{
  "hidden_size": 96,
  "n_experts": 24,
  "d_shared_expert": 0,
  "routed_scale": 1.0,
  "vocab_size": 5088,
  "norm_place": "pre",
  "positions": "rope",
  "rope_fraction": 1.0,
  "init_std_o": 0.0,
  "optimizer": "adamw",
  "lr_head": 0.00879,
  "train_tokens": 238700000
}
Below are experts of layer 5 (counted from 0) of a mixture-of-experts language model. Rows are named router (the router's row for the expert) and show model dimensions 48-95. Each number is 500 + 25 x the weight over its row's rms, rounded and kept within 0 to 999. Numbers have three digits each.
After each expert's rows: "gets" lists some tokens that make up at least twice as much of what it gets as of all text. This comes from a sample of Wikipedia text that the model never trained on. Tokens count by the router's weight.

# expert 13
router:496516530488524497505490481507498482482522489485481457487468460505528539461470508509480493556454543525542522506448495514489537473515496548487477
gets: " ", " |", "–", "-", "th", "."

# expert 5
router:531550493544462510505503487467510531478520540539519464448509488504516525475463531490515491453488496481492526550490510476516503495432490498482480
gets: " the", " a", " The", "|", " an", "The"

# expert 17
router:496447508550506475448509490509512517543499510489508562524529470497473445558495490465458502520535532487457487542503531482491495501538490483530491
gets: "s", " was", " is", "es", " were", "ers"

# expert 2
router:492464496485512542479516509499514493485497487497484497520546488534487498500476516490528480541545483534512474467518470513489547487514492520523508
gets: ",", "ly", "20", "ely", "ally", " War"

# expert 18
router:491535497498545479484471551509545451502510514477525513489499502483510507491486488478499511487472485514506463453531480484543547477508480458481482
gets: " in", "|", " to", " |\n", " on", "In"

# expert 21
router:464487477498438515542504537477532491491552492525504485524509532468525503519447516476496518481483524515472498527516487506514532493458509553518511
gets: ".", ":", ",", " |", ".\n\n", "-"

# expert 8
router:542463482488518497536550512537519494485496528454507496502503493486466509464449496491463515473554475504499476480475518493503484477475538515512475
gets: "ing", "ed", "ated", "ent", "ate", "ant"

# expert 1
router:506506509501526488559498491543469484506478492489491474473507520518536460494528486485486498475507504513533528481559496507521467539500516470496491
gets: "or", "in", " re", "on", "re", "ro"

# expert 11
router:486463540515504487502489482484529533472518527507501501490451512513477495480495550506465529527512490499491533466527484506497571517517471510521504
gets: " and", " the", " of", "le", ".", " —"

# expert 3
router:546476494477481489505481506469475494509467527532447529513465502487525493450547487498541511474479503538497492541522541497499445506508509483481509
gets: "b", "r", "c", "av", "v", "m"

# expert 16
router:448490504475527514450462533471526513475506516487493496512496520553489512518507522478494512550509520480472531478448536537464544506514491537555501
gets: " |", "\n", ")", " (", ",", " |\n"

# expert 12
router:508520473483463517494537477511571459495518502446486484519460505531491509466484479516479534490502490488526514493482485512485463492499506501453488
gets: "ed", "ic", "er", "l", "el", "est"

# expert 23
router:520516524561502499464467469453473545523489478488491489462493506490524505529477495543489482491515493517499499477436523507481532532545502516484547
gets: " R", " T", " H", " S", " L", " B"

# expert 22
router:508497512534509547467486498500488495484509489566508496504520501473487519534497476484524467532516498455463538492511492535479493531525513494549504
gets: "0", " was", "20", " he", "\n", " is"

# expert 19
router:555533526561532484535489475496478469500486513497522474488480490459532509492494489504497427483473500453499483517505527518476477488446500470498513
gets: "19", "f", "A", "l", "M", "h"

# expert 4
router:512465511462531490546507505540464473507490485479514512493513522500523516485519537514517454510490539454454495521471519479541469497490525507538446
gets: "1", "2", "6", "20", "0", "3"

# expert 20
router:489495489471482480444477511449534540500529458495522497477459524517525509538473528497495509510547526514476501488493539479482520559543498480548560
gets: " (", " ", " |", " \"", "-", "/"

# expert 9
router:439482513477503471535467510486522495469542492500515531476487539505471505528491492479473502501481517506482494513540482545489479522487457524497510
gets: " of", " in", " to", " for", " with", " by"